config.yaml
d_model: 128
n_experts: 128
experts_per_token: 8
activation: "swiglu"
normalize_top_k: true
balance_bias: false
lr_router: 0.000807
norm: "rmsnorm"
tie_embeddings: "early"
batch_tokens: [65536, 131072, 262144]
seq_len: 1024
train_tokens: 616700000
steps: 4062
Below are experts of layer 4 (counted from 0) of a mixture-of-experts language model. Rows are named router (the router's row for the expert), gate (a neuron's input weights, with its number), up (a neuron's input weights, with its number) and show model dimensions 64-127. Each number is 128 + 32 x the weight over its row's rms, rounded and kept within 0 to 255. Numbers have three digits each.
Before each expert's rows: a language model's description of what the expert responds to. This comes from a sample of Wikipedia text that the model never trained on.

# expert 35
What it handles: L and consonant starts. Word-initial capital consonants, mostly L, in names and table cells, such as Loss, Livingston, Rudi, DDP; also the oc in Location.
router:171086117150147134087189139111074128155117091145111119134121125097178173093132106120094179173100146146173096148156122061091104178115045127135142141177097120139162145183084109184205154105110133
gate0:122113205107171133115145140194156143109109158150126104101146103124160136116103085182128145167183174136161152133130093059117132128080099131178137096197097133106145144105097118149154083117164137
up0:144109191110170125125154097198167123105114141137120109130154095142181129102089088156121145151144153121146155132150087072110129154092085141167157087176105132106149157109125130142144081131184129
gate1:129117088160101092147076081103108165071126156132118167076173137116174149093109151116215109130115136132094110086099085141166085176141137138161141101103134105119112146125123096184078157092072150
up1:164165192104106106129145110083157140123104074116122120057175092166099145162105139140078120172126133121071140138090106147060164198124074158129167126127175116128108189138181077219099152118133110
gate2:126130099156181103153153099138163136139125206146054114148140161198132061103133123151114140108096099164119073099049101172099082164166123107057143156115133104174120164145135150082134163197058152
up2:103134126092213136117133108137140086161158168136136126150135108156131155156071161126065078149115117156122116222156120169156077209151101123149178183127182143112099142122058133111125114158098140
gate3:117146109125106127089135136148104133070078161100109189123099129134189154148140190096179103226115134197088176094087126142203157160100102141115117125162137167120144127119100119149123120132132063
up3:177145139126157085160097180163116146153124121093114125117154156173121137130093171137050161154118179149111127162057184191071106108133131143112137129138131160162188101144123107179152139132147182
gate4:051154121103105119113185141106093163155176146165118092160108168167106076151156070133144111115082127111123107132093133091174132157137072152100177215099123072103136109145115107135090160142206174
up4:171164130163156110124115103166087140114131148138144144100111137107192131144146109150119093124142088157137097139102149129174124150155173124110099103130138092083214114145103131120184071157171121
gate5:143099115163105159097166081145126156084146068093136129119110127136196075124100128136122170188162115121047114128128141186172124126142134148199140160155173126092097171123164125062156134085190134
up5:142170094070168164150114125162133118169134163175117150143139136155111145099154093091162085126078133117122114124144099128096127112117132097073140070187065128137162061143080146192181128141094122
gate6:099165135139089052123149141095144102161111157160114080107162131125157215160123192160122123128164145117104102105128139132099093152102135194181147173142096171095106129113171152105082150205165100
up6:142122192139119112118139127203099149089124176136105141174112149137102160174128145126105107137115112103170126083036120130112201110108120155148062099096137158077168148179213112083131079137131124
gate7:104115106095145112144145143141097106140108099065147151125112139083125175116139169207099158161124103142113097069128153125135172141105132136116152114142123154143154166090144077115062056109195101
up7:141153153130143160087123137143172147096124115153071141114174106137148069149208094113122130130109132086122145161114135167133162139140112039179107159113113144073134084132089157132160185137109180
gate8:134142190109126094094100102221154152196095124146068126101088106086084103117115169125064084115114076142150126064097078116167178129136146078154134122138121147129092131102102182112175122106142144
up8:093138116160106128166169133091094098096134105135088167121141129147210157134133121131136169124142165154137125150168176059104101169116152120107124128107146122148116134145108085104111074094101135
gate9:107099195107162128060104161167169153145179138117136080134146108088133142098039085151130132133091146122137095154085139191122146095120134169100167213171062099088067114132112163150110114099121185
up9:117132136113163126075117150187147156209078145053106103087148131110152091146076152139136154140164156136162098125143153150120096099132122152132114153140108134087128133100094175158129100129133114
gate10:154087125147160154101157132154144184127164139125128153121160089140163150134079096110090086173122101095087133127128161139148153120058078127129068104184184115092107133116121097109180173074166065
up10:076044153148148058163101191145074135151111102141106117098102125148086129150150212150078088120144139148139142144112118094139098110146203095058123127065063177134078130102137172123106087141098153
gate11:173093112178097210162150189124101119119117141105120142165120096060147175144149177115165105088160113133118100144108076092084125038100094121123158140134114120156104168156053137097093153101143107
up11:180099152145092192147152173145104114130087135110126141150123089043160158114153175129170084113162139145145103138117104099065135060098086131078166164157083097170091176181071139109098172113133111
gate12:151107085153097101129083135178107120117077156133061163174162077134151183092114111140136119139139135095179133168172105126163171129151103139195091132141072127124081131120183172160141108231143121
up12:104136144104134165114178109089173134147143141101179110112086127150110088187157111116139123135174081143103110080090166116085117116099150137077144096095195164086166121113087083079139151052107146
gate13:113129124141121125108126164136180116132140152131157110103094132084109081151125133170100107136137127068092130161134062140114155122173068115113094148114183023167122120135100131148155126129147141
up13:165132129131164141136110142143164127108170153126093126102115169118124130181092154163124149114112113073182097173151117120116167137106089132131133178140128108131159115176063157086129089166168118
gate14:087101097127125063085097101113139086131115142139069088093160078145094128077134189147139158107114124159145128136055083135123079083131077147147106116126135141121134173161146101104085157127132074
up14:126151167138068123167070137135123180139146168070163144089040113118103142166136128119097100139151130121138065104188138145088086084164166078123106101141134084154125146138127126164147089152108143
gate15:121098130174126114090084071095155157134107103152141118125097116169106109092157143121135142107144150079148148143152146108118120182138122094134090179108166088150098203043091132178138142152163163
up15:130112137122134105086054015092129181109090145111111074120120139177115100127159133145130091124123147054131114095123143132170102158178130115133097173144211091141096148051121149209115140132135139
gate16:154056125064097125144148166192116113115140119171105155133180117125115083129145154148157141151168098098142123090072168115126099146132135132101081165094107131128108073099093216084062144166201132
up16:105144171108098127135081105094165125185064137141182074097125121160154119134140108127107107105115126177123189193161101117152149124143115110115117113099142156185166191176148099169127144157113154
gate17:099152121092126148102108156128124109089148129180164145153161146156123158080085138174044146092084114110114195158101139167067112204164111072213121134123126174118181118163136128096138129133161085
up17:095151121146139135159205123167175163099181091092091001120150107134118117137069134137094111097138134154199098121149124105138116085158126158119136169162088102101133125128164233119105185152166126
gate18:200129129160118142121145089120117167130123102111173099120157099157128114106155147062145105095116176170144100076126108097130088135122133150109125147097107156154152113095137123093146121149150156
up18:173132125179117137103157091134101149107128087100179104093150133140140127100137150065159081091107165174140086095116108083136082136115126157101138152110135154152158133105135107096166110153161159
gate19:096093148098100076136137139089140149151119185133097186134143120104081118119146119152108156133160071129101142158172090118125095127131118153113200177148107083091072113130108173114150136141131140
up19:124108184146103064134148133061159154126111169144151214126144136100111106107143135163093151137160113116099177176211091150138107141110119099121189189178162104109110140104136161128119138128079132
gate20:097124120112147152116084122140138217110090128105097137114144128084125150159149092073072076160105125116178076105139142114103097151084111085077178126141067198125062175169107145143185172156151144
up20:126096113068136144111138187173135174134115122070100090140099140078153148105130142123123075108159141084121148111143129130117134150091114123101166131099092159127156184152149086164143169124129104
gate21:109108083108167136153156166108146124067165205093175096129125181155137136150184113170064101092176173108149115125158084147131130197173108159183125112096163126105088168144155136112079090094128176
up21:147174181155132099086057121110077127145105071074081170145133088104132127110086145100120110129075151114163157099090114091099125029129127079073110167105082104112134114154090150112182208164153088
gate22:077039124155131063071141132194141124105128121159120100203136148113103135146146098133150135108109086073143179134131116161105104172126115120131143107192141080099114094123131096089126132131132099
up22:198181145143103208164053143106105082148141082107168173077142162169137082092149140106158136149164145111127101126075110106112140076120124100120100102097125156135188152097153116155087128132129164
gate23:165063175107125144115164116123141112120098100117123122053179137138157135142155098107110073204103139126107101229139076084105143095056105129130169135136104131106087136169150113125151139118132115
up23:130162072150183141112077124114108187166110119160120142197141140121105102165114098113178142095089102176186137021142151208110126155174096088097154113119156178164175087123076130123115151113123133
gate24:158099101134151157125156155119179105126171099119083075122108125167129144124150092071088117143090132131158122174099108157139125124178096075133142172134090152103159137134151069154066104125128083
up24:181107110115154169115126185166116138171147102100075146117069174115108166106117151088197146126135100119147142112123148171139088084202135124100121172163106160130161117076135154141099136088152093
gate25:141115142086175132146155139085159050069155152103076158145107141135153145068157130093138124133105137101082152129086120125137214143134089086088142154131105069121105174178145079146124124133157147
up25:114120103123123065108136124091175152108112150112094169174099149127087145091176116066156099128115124166072171063117170118141187108105130096108104147106125110133148144148176109177055098142146153
gate26:189127081204170141121128087100102163071101116139111140126094083100163174162069161140155133097073142124139151090099111131139103143166107093114157133152103112124117081222123127056117141159116171
up26:200136092199164140135110095093104139094112127131118149137096071108160178160077153131160162111092140131134148079088132132141117136163105099117157135135086117127108087228122131038122122153118175
gate27:071099136170074109085133131095093114150109151113154133072144174107112104128171129123114139149183105107138129172143169083116143120121180206148128107135102096128108143071086100146139121146176063
up27:173112143085199112137098079166157138107140139113117148151062111133164156152086142104113072140073131154151111068102074146143073126147119048127089163113149179176134149190120173118116100119105183
gate28:073151107106122174159116181156109156175115138072113094123126131049108146167197101125102122151148096088041120136136094093114120120145165132119122122125119105101118146184117086119120087143115051
up28:159093193181124109097140071136108100117113174185167122132137108167169101120073170119133140091172147169197152123132173139094153122091079145135131092147150165127132094049156148154154138123146172
gate29:196062104204097118083166090123151137154094107106137108164123152129188152162114107118158149132135159193140137123094154107121148111142120187139111176112120152100131102173118109108145166101106158
up29:044110138102161161180158169158103135126211167139127123123062120140140148129090084132156139148144107113147140146120155137118134103125107106079113143115100134139136117133097171121149071148131156
gate30:036071100154093157153160153137118142115128165159118199138124155156098158095105138111137115154129140166167155105157120140067115077106113143127053147184092177104117136134136111206053077056100141
up30:117122153112154134154092117122113141151147127065145045057115108090115138201172112191134091116083129130106180108104170141186151144112171117159160097126081126089072154116111107068168120162111121
gate31:105128146050054120124103166131087137170147154144128190100110102113164148137105193134103108132133057088123142134133175085088082172073069138178123104152130080144130159098149088095112151202130130
up31:115139108168129165123155066087152068158069113128158064167123164144062076100134122138146118174129143124132096148146067094111142130132148097067172129119162175112115078107055132125173096084152106

# expert 59
What it handles: ou and Y pieces. The piece ou and capital Y in titles and names, such as You, Mahmoud, Southern; also odd mid-name letters like Die-g-o.
router:140116111170216117123093095114054173186103098139135140074109107193074164145121100085102128118153136118158124113112181106150067104142139171147119167117094182146161138153111095104141152206171078
gate0:086147109094150154097147133112160120143136169100172135177127094078169100132127086106124176140126121116102151098095143107124198078122093135030157090108159092149196140132134119137198147121107109
up0:073118140164105156146110106111072070160153076143139122063139094180179068103101156121121161096182135148130109138166126114140110229165085144144178135126156081138112139090126109151101131106123136
gate1:151107147087174144125157127145111133109160186104126123183135094122144113182098060139119109116125141141112145077099133095122123115197133077033097130112179086048140138172115101185160113074109109
up1:148135093096197088120130125080148155102156111124118091107122188131150095168141097173104199150145091116081169114150118140137153100061067132168143134101141152086136098162088123168151147088136152
gate2:127132077123144175115172118096148128107167098144121120217130143123146104129127073109097132146154137104134201148134158100116168212116131133125119163163172218141105145096175067133124096128096109
up2:148151079095134192122160129160131146108091152155094164173149135125134120157149038139127153143085164184126150187112148079081149171099139148092092183192146158143115090127181044127135114114114115
gate3:150116147127159153119096137139136128121092095119097136124124143081098128120056140114139126132198111154072118156105191112166155124192151083164116089151097119153169126134098118111104104151181151
up3:099125149136099136075106115119159168141090117098063110198159137116148086159066081117127216150169095152147128132123165042118197079114130104125149121083112116124118179151145096131129070143060138
gate4:150106141133049082118147110110133086059153166150107104164205155135125132181143082123108178135118140174163165098102072062109168147118143101035130164159166103135112165143117128126122107127109157
up4:080085156170174128113139092144116139125147092115084143122086123147154129129086107147140109110155146170133067103145206147189144144068172210133122096130127138075089096119077124140111122123092114
gate5:144145074178122143101116130098103090142174130132112110095130137112175116099109063120117125147166127165098148062149122201161107119089105085042099084114132124103131066149151093102191126078126105
up5:098142117131088094192191111141113092106152085084124129086137118124088075075169102154165117105145141089136174107099128135155095075135108118106118133144145157094094100142099165156126113121231196
gate6:112048111118112175089161139175135134165115142190116166183124043112125101153136100087124189135148124134131177044093168109159118093124162136058088118090122137130113137103144125158147128144092106
up6:143181093151063137087157110133131130109083173129137114229133118139066143110169131131113161112137139140136123107180095131100088099081125118142123115157167138109117187146118115138142135169121154
gate7:128177120166100174115121111119068126178096144136062160113114134089121094165135144132166133119046132131153110157094123116134093071136126165107126124148098111171094119068126157127128103100107089
up7:139079157075150087172148139141183128078144107107191076113108108156116191092105115140078097126146095137077156157157138119145158217140141117151118138109152149092171122143121123161135147148143173
gate8:125143127140051094135106067131195125105141149080117123170152092109135115095103117139121175146141093207100145068111100111107212169135108127122172166193179144110117112161149134185084125122122157
up8:098103143151218162147132178143070125165116122133139150116108150156096162152091116114138074106128166092162110163161151149172080110105127151114100085083064091113128141094104077082165128117150096
gate9:139161125129074069111134099142153171098106166095111144085106107086169115146099148136128113153146130150107096123105144105169107053129109125093076151091150085143082149166138131145133101193090100
up9:137116138134161153128166106132140096137099127112174127136111137081115124119154083100093128079126111083098153164126110122193132181150127216132150078159115126185211107087162131145139089132101132
gate10:159097168157079148056168146114146128132115063130102118168084117086126112186115145112115136148099116146095187180191158055133119164166156109130146207135099091082122141113163116143153105088120070
up10:096136173150103098064142119144144110107100126133116126088101180106172129153154160147128152101122176107155188150221157094074118138120130113153120167112138160068116156105118117064119123104156083
gate11:120076154152138156079103123131067124099158123108144142134172168092152012200125105132125167108112129151117155114180172148169138108152092115095118098087194128104112129161149146133122152116088192
up11:120088098103121092153129132190150154144150169093126160028131166099164136099144153165155127074136134110145117117144070169110127161126129141037157134184107107126145142123161104107131110119151066
gate12:114125117157129075120095083167091170109184156116080120143175167088163138115145038122184143150151132133114100105127120120099133120087124100094197182203193050108145070158132070150156102088094142
up12:106185091107178127145139090125128117125089197109140157133178165127151121121181097119131132158106100104097095131142139124042135098106071105087108100127156033139169076168080078145161154113100111
gate13:199184091106101167107178140137111165111165151109132156160103178082151078140130120135129227131162173134101124128150110112097131129044100131097163144157147117104124129103105138078150117078152170
up13:107196102080072129068168096113148141104125138165102104105159167116129107136133121174180123189068067086144124135071134175148145126159107124142174106187123082147124191086180141165109093215122134
gate14:149141160108113064091149106162165186104121155138061039140100133118192162181133139146093121127092127129133165081094112099157185097128111099137100140080105119190143129118120082118119151095151100
up14:107102151130148147148133162139085123094089102107183173075144132151128132138072131108140140059112103131142122159115129092151108162116122115087163107152124108158199105072133155145149154130122132
gate15:173171126086117127135166168138194106149106148157156105142157200102129124122138100165163191122120154086124100143077084149063124138053091094118128117153179112156141092098177172135179128088149162
up15:074098146160191150149126100159114190168107085085181182087106106135125129145135090114089094108115118133133070121181142144138113108203138108143174069106065146057125073126134150107081164114126166
gate16:098154127164108151141208160143103132148111153164069152118160088100097128131181166132119163162115163107114128128079118129077128140094096145189148128191154094180143082148079146208120121114151068
up16:117089114221080129122172109100099150121187103177118182136177057080170064164146140111111135169084093085083133146127141132075113138174113142176135141184136082107093132162135167113159105120109096
gate17:154105165186106137109126108110121119175168118147176141120163117084186098127129132141163129140080112148093172068090105177191132151109115146128155122103100123202156146139117138129109102076111202
up17:112161111192103089145071151087134111169096118123164179142115107140163137110131162127164144150084112058080142165107097169162180130130147115150199087157109134169181200111147117080074068082175173
gate18:132115099101147138086146083144128135140147098085151098155150112100230087104116105165157121131061125141147186094150073148148128207138207085107085089071105123133095170119169145161179148152165142
up18:138139184103155122158122146087135180121084131163139148113121130141077149174170113116117130114172133137123121174120131109089130033105039172080113179145127188149137101127084101156083185150096133
gate19:092105076118043113110151092116147143112136164143137159216146135109166160119138151189071121133113113152165097117105106111141150121047139074126136195154127134119118182160105150157155135153096172
up19:135156132138106145101069090116150167085149186142081136162153099087141116093083126177132140137166120141156156139066114036173127108094113097128110118142164121147131200145112154186158112155150149
gate20:142100126162073119106150069094146156109172176154123073118118162125076091169220086135176133151095104131101155117124154103120185122125097131151168099143126151115132153121173120140140064119142120
up20:156168109100202134078158184150099125186082089061133130142120110118171107118108148151117108149125155049094135168151138155139085123143135131128093109151156130187105070127092171132092173039087102
gate21:126103067142111156084132168172163233072103138146114189141138114089174123153171142109119155117117138077101128105123138070133106106115136141068122173133084128146160152127141127135142142127072155
up21:130119104120092105143133180201100208108075143098060121109145128082119184144100163156108074096072128102098110135084094117129119130094108147098098113123082146140130138186121164108144115150087161
gate22:142155141050092146081145127139154125168128147087062134193124134054183097174093143120149151110143097102138198075140152148170101094114160098130086125134114147128070117113173155151171116134093121
up22:139136110173101090133134162145131105127109117150115131161110190152083207103133145116091089170129135201092115082066111144099178115122130149165173148143083106212148148137119081147166155103176062
gate23:157156138137101176145145191119118194150070106087083057129123094146168156138093149073157171118087187187094181164148153111161126164140092103105158173150133126077089141131151108130094145099116149
up23:134094149099133126114125068136144074163147129142228153157117157142078095088124076170124092132155123112152104103111109164083065105094173163112101066126051128077161111122136133141194133144116111
gate24:108107175132071157127142101110101093250142135180102130116157140104141132162124103137117155153145123168137150110172110094163126152076114149131161123133157127100110159119097134111134184142146102
up24:087131179129117149138091078123089110208083110209124155108135144127121156178151136140129119184096104163117183130154140159121116143104095112106113126156148103113080145115111140135141186200172157
gate25:111167187157112090066085094100126135161158116122075102069148160144145106215088147132138187116097146119110156119134183169141058163099127102176119143068117110095117163086166122099116070138083129
up25:202073118132153159161097149153090090115125107094107182115095056101137065099149150154078100082149156185125121102116123066095169139119107166042107184112097125140118151131074160136149154148154148
gate26:131193142152144144034124130148134115131157078062129123151074141082150090123112095089139130148120110132127173121149121097155106141164094098104160107102171087122113138152137066175133133079131114
up26:140089172142127101156152113119128138141077152121127131093205093074135126076088136108095065110050169172162112136150106163097123123123116170112112066153163194098079090135098146105100122126161126
gate27:137115093117131178145135137110092099104121087106146099198128123083055132072127118188120131153123099121100103125123108130087111125125161106159114110097119150120138084121177147125089150176129194
up27:146119134056111087156155160149122133113083098148152105099120058104055193088129172143126061143079125113175111176093116086118127187222127092124089138142099129156116152093106121154112126170143198
gate28:142069155182096179116129151161174104106123179133080171132129118131089074099134077121192140166117071174144178167151107128153082131186116179162109066168118126095079147119183106162184082136160114
up28:129105161149082202079083125133167147139113169129094112176071067150160130174115125096143153105093083194172186181136135068158121078141126078084099162183061130148126137129165119119158121154155096
gate29:107136107102141080144133133147128163125158140053079157089146090189103184106131148138157068140092165136080157104158138153159133158077115175069093150163149179088116068146092141093097110147181125
up29:089139087118163122131128132147116081066126070150138098142116135092113093144163202136108176071179160097156090159174132109076164102104078056143134168115115153144109086107107112130188117125099159
gate30:087146105139096160106150169134097131143137177101098154175158186117145139117152121079100153160138185149082160082125164104190141120124140118101057154084157120133136134152110165168089130122091094
up30:163108137146167125169142103136151142140132071199142093100082082135134115162135103147174129126159103126127101175146103171084124096123110163127198115157081109152102106119156116134154096117161138
gate31:138186163116104160166127118135139148124152117150125129165095129083115148168138054178115123087168128171178155084171148082179119182124191082083113164178113081110175148128115146092117126111126134
up31:125086067130153094101181097093125156096104094079093146151126101142144098107120113128116162156137144114160175110123111090161191129150154207133160116108113105147119146129120093111096163120105111

# expert 5
What it handles: Mid-word name fragments. Short syllable pieces inside proper names and foreign words, especially after H or B, such as Ha-ut, Jy-ut, Arg-un, B-en.
router:146156125171165097088105111176075119092091140124199151111132130147136102144147172124119112116104119108177091170111174133078133070144162133046095110094131147157096093068131152162102098161097158
gate0:177155133109191114087159157123115138182132069065172131098098078186095135154162123171160147115169146135167120110220105142139116147109152083102085178154157143143141130134121118162148113131163123
up0:142102153139066086127098137192098145120057177106149108135171101144150157147118172136160116119134148122190188123144141118122134160140195142106098131126129177117149166160132120159111165125102158
gate1:136114126154136115114111123145106169089117211145189155162070087127142146098086103110115121078104114158188139125103132128154104129151153123105129135123159166171121063184218132139151157142143097
up1:119152113132097159158136112135160177086111057054096121142120079138149077153140114174147086129130129093117186125124153140129099164087118092115118117119180096073150195046102080162098104111117165
gate2:125129117124119153129112083177066171154093113178114114171113180101110113168157162090131148160066159145077113191129123155106135117166095137073130089128130140147128095122159136050155098117147098
up2:152109181093114126094129049121151155139094151154184109212065191164146157134159138103122163118113101102118079169131159080112125137110085127116135141147165098142126133154098108111113171137119114
gate3:101148143152070130115113170063081128137189124102106111113146077123101160130125109122099107104139122132091161113155100084101159115025172139126125163074127118144124143115132123095092150148117148
up3:046171152112067082137147111100101134126166118097164210163134160090093163102123182157102124086117154139104154141132144184127100156071164127175137107194140166072094117127129166119077152158180139
gate4:100143049169090103143119085134149068123167140108137105073177145092203078079145156135197157104163133045142074144122159116122119107149113176110081136144127075126175105076168125158122147108140121
up4:119147138077139114105120141130126121044108054156138107188090109124119103166128136105140102141071122091146158136110131194151129166095153080135141167147065102146167137109123173060111150123125097
gate5:149118156136097109122138145155169088196184143127060163109120051140137138158142135117079135102139130133153071123145110171171137172111129165139113177150108156119103133134096129166112168154115207
up5:106121146124061122144121123150189122128156110121115073104109078141137112147132084149171152130084173092133123187166139141183105065177150126141121174106088107126095124089090143168087090152153140
gate6:180044138105122139105142105176151052127145148116168074120159131163145198093133176131190114175133123112138092167158113121143160090097110148096120102140135104094113131133187109154165139168121144
up6:133072175108121178112123131146142142171185191078154076175159122186131133115150141166151116160102116086158069172142138108145119098109059144104158080153124141055118136111089101128189124108170158
gate7:117159143076138111115143119080119109145137104103151211161151189138159128096169159135164173136121170026042092146119094096186112161114212144144125130124121107109107189093112052174146135133162118
up7:149066082182129177114094150112100135163149127085139075089071090146126135093106133107124117062189079250110153080167115071095135131136083078129107136152144140151148112182086170104132161106082138
gate8:126156133101128131182126106163127053099119152124090105123145139140154183117134085153118138122095131153117153082182182166146113133121118169019097124061130068070152130155105124126098118210090198
up8:131118093146156127173182071134126160117075089129153167130138119141127100074130148184153113098128130118152155134120042104134117088059139140121161147114127127153132122140167094143084114135137114
gate9:177123146129143090106106174125154090157175132181152159155126112126091128177128133069108128153104113154124092081148090188095132122150110104128097117173076095119118100142095135108191102157135060
up9:109142116093103099118181117105138160124139092088074112057104143143133104109113123168092099139129077113168150201088183133171171154097132106172137095132165160077126122123175120122111154107107160
gate10:145114135095117106072090181176107145136122103117134138115151125158130183165142139118109178123120111113165083072078184166096090114116130153100131121139098144075053166140107176111151095189128133
up10:123158128111170146115188129064155120080109035111119113205149099098085155148102079106064114083104117140115156113142158109143091204099166137126078197146121141057077110099065140141140097084147157
gate11:104137133157114114108131136104136083152103139180105176123034117195128143110113164133155113103134125219138121105065161107154111138112144168096106161135185139125118072110093133036107148142185070
up11:142085115142152072054078128207122121113106124119065143126160147171148125170168098102115145161164128075120135151137082152113192113146130084097142143152112110178073182138112088133098166118114080
gate12:126080138164135166110163151108112154130158158175105075151144095118147090129134105189079117066118129168135104149191119131055070117061131125082132189111103130161108116123178122122131111126152131
up12:079126123192118108162105186148137089141113148135109135131135155146121091106136134088158126211169149121183159113084115176115163126069085084194131169134135105160176179109129118156143134108091151
gate13:124129178107107079092056169157139136125148174054099197132100156102108094111146151065084154121126123139173103150154172138138131127097100130091085175093116126154119167135107095131082140175085120
up13:166097113127149150142105137149125136079188090087109175072095145071097108101143150082135154124118128076148111170181104106156154085162047149109118177097170116143107172150116111098110140165123151
gate14:134138138120127096158122136155155134150099100136130160142138183080159128176133142141123078181060118129129133189097150079172165105189157114122087130050145115185182166132109082139101050132160125
up14:118155152089199097120113114140133122141221117153100118091153131121085116133124108113138113132105141109111084122096118128127124117089157134172167086134094090085097122134147146110120151137166121
gate15:077155060105104062153130196138127128095125161105076160096140148089170112153105114116134125136139127085110157119177106125066141119160120134093115167116127131111130143142123122082145111119092168
up15:099140140140183148074133113131199072168153121106125155187100115130105135151176181173173135162106116121109085135134123101132165106141138134066102136103077111161112102124159138179126119128101116
gate16:179101168088121148177102193131121140148171186101066117131102189157133123032128225128146135079103115131134122157071143100161087125162102162174103154120149113078132111132127124168160167107118136
up16:106130219091137128123091157149116129070129146105122107184136115089141121121133156143116167110083127115119129098125187103129139111108121181129121115142124128102182109106120063149110123153096151
gate17:145131176123114131128166129139118153162128160167140169108135073115182136082065140115160141103166135182180128106101130119131118130142143095086060165108114184118126069135099195098189082153139116
up17:157132139099111149150147122182179147171137092171101093119133069183135121132137143124121109122185096180164097183143093110135147126138162159132069127083115117078115088137148138098150088142161137
gate18:076187135142176144090131079114181108190148088152086098148076152162128135102116112134117119120150075118122121090150105118142134170134113120083113127149110127088114095108112142148103107142170104
up18:110203102105159124161117122140121108119080116149099074102181114113126139122101084120148116137127146112144146098112095167155103085083106135049134129101087140077104135109146077095108078118138206
gate19:107130113122165115181155119126143125093133142098166078152126027090170095162100116119154140090136109079121151126112094184107082092153063104096150109119127113068133151135172191087175091126115111
up19:127166179123135108130130125147133075104118152160076141128114253173133225170070134099101122172101121096169160157161176105149179119092113134198162148110097136133124140107102114104083142135137173
gate20:158108096081096199179119115170139080141195142146104171134134119167148161171044155185068122121098145152128154145137098166173101117149181101094082113119122131100038109135074129113119106149114083
up20:131107114165161114092149180111153186155060126155167096082098095068118078140147072150161140157190136094136196051100130179171165085115118157174125129117136160123168108123173119168117175184154118
gate21:171215079066169075092136124145150167050180105110154148195110109131128139140102094109134077154098135131109147153141187201109177098141089108203106153103163108127141190133128165122137153090099138
up21:161208038083147074101097124180137143110130120123157156173130129137164134132163103108111088129125159136120110139108145108099113096134133148117117171075140120137129161153102190114111152107096180
gate22:139100144199065151079192148161087153115142153163161075081101162096140097162156106139122118131100135151173089112134118187116087154117152157106172157098058131124059149122110141090090094147130112
up22:110124125084133117135067084126150130090104149147113127190139143160149100090167099128132100130151101127105196129131120100154132119153126098136159134127135104131170115121172134134143160074160129
gate23:121120096167136148095138110110140097182149111136139148147093100160088061142136135033185110192105074162157147094146141127136120120184079152173033124143122186111111096136147139102138101124159163
up23:104139133144105140169169148149100116130129128126136092099170186164175188128072160159122108168137166059113136148164160087156125138119087155102124055111154127113133051110161137111104079129116083
gate24:080141071124097147082145118128177175136101140208138174103098090098126107103110148170186122130118168116100137080130185144085120131177126093152091127109130093134141135137141125160104144126137146
up24:214091117118088045155130114089154128142158124142112084170076095098205107074135133057166122113131100169133128153118157123121111172101104140174130127113161112146171131132105142145131175112134171
gate25:149138156206102139120081121081050121102116135145149177155144130160113122144156164157074146143114118121095117145158117119110126069131110119181133099092058134175152154127104097156147165095207112
up25:098157146072129068101162118181179111110100157080120120082117116085190140108130138148140175097162156105174096108149105164131125171132112130127086156107147157115096139197108093130155113213100194
gate26:121123092120125131098171130150142188154155161140147163151112191105149132146117135184134117120120086092154076099145067106146069095115124102154152151080168119105109122087098108168068130103170160
up26:110144137171112160128125066111165181149122143175143096148143130205092129102172153136165138160157108104137119147160144161153149192102141171152139114193130109095087121091141131196080120139087132
gate27:085149074199123108144146111109093154129139124113152182109121119118139187100088135153121169154137134179137121142132130144162107110097081022140125109131152100099134115136104139139171166170124124
up27:132179119201118167162107088153121082125106124112179107133120162133116188089093118129127157099100168163124066155143164134161153149066126104188143129085160104102103145070153104102153134172106127
gate28:109104123155136175139141132163143150088121195159126034145165180114108124118115087158164098116080107151177174098108141101087111146117117150133156190153114137178121086093204135159106177108137123
up28:079135133176131069143104140064119046160112132138090190113103069074163102147124086130123091135102135148100140117100089090145133133172145179101113153095167119096120134142073166046147133082101133
gate29:175158153165138085157144131142158126152136088089184170092096148051134073110120163171126093120129128120105116170137169104096184100161143164139173130038107086152105160128120159096085077115132147
up29:172175147150110093120156160148152109210106104126147134108152165103140091078131120180103152114165101111124125149159158083132223111161133164118163151079123087122118144118130148078098089113150172
gate30:120072183170112170131151146129095169167126131136128119078117124074117124121135162164070140099187108180133125174093068094114132086179145172102089149106111134126123130087116128159122117137126153
up30:169135190184157141152125124156161142140129165072168092086111106119132097160088157140181077134189111133131160196088147100129166146177143179139106154124190111119141108047187123184117138142097147
gate31:103138126135160079147151080101126103125130121060148115113091163090132144168155098144155104083121123103093172103170166148152172065144157143118090134077164088085080096117167117117118084079118171
up31:153154158164117172162110188112104141168149148151117129157185110157112111093141162118094154159165152124123179133133083163100144127145092092136149136143160159133167168139105116167184135202114081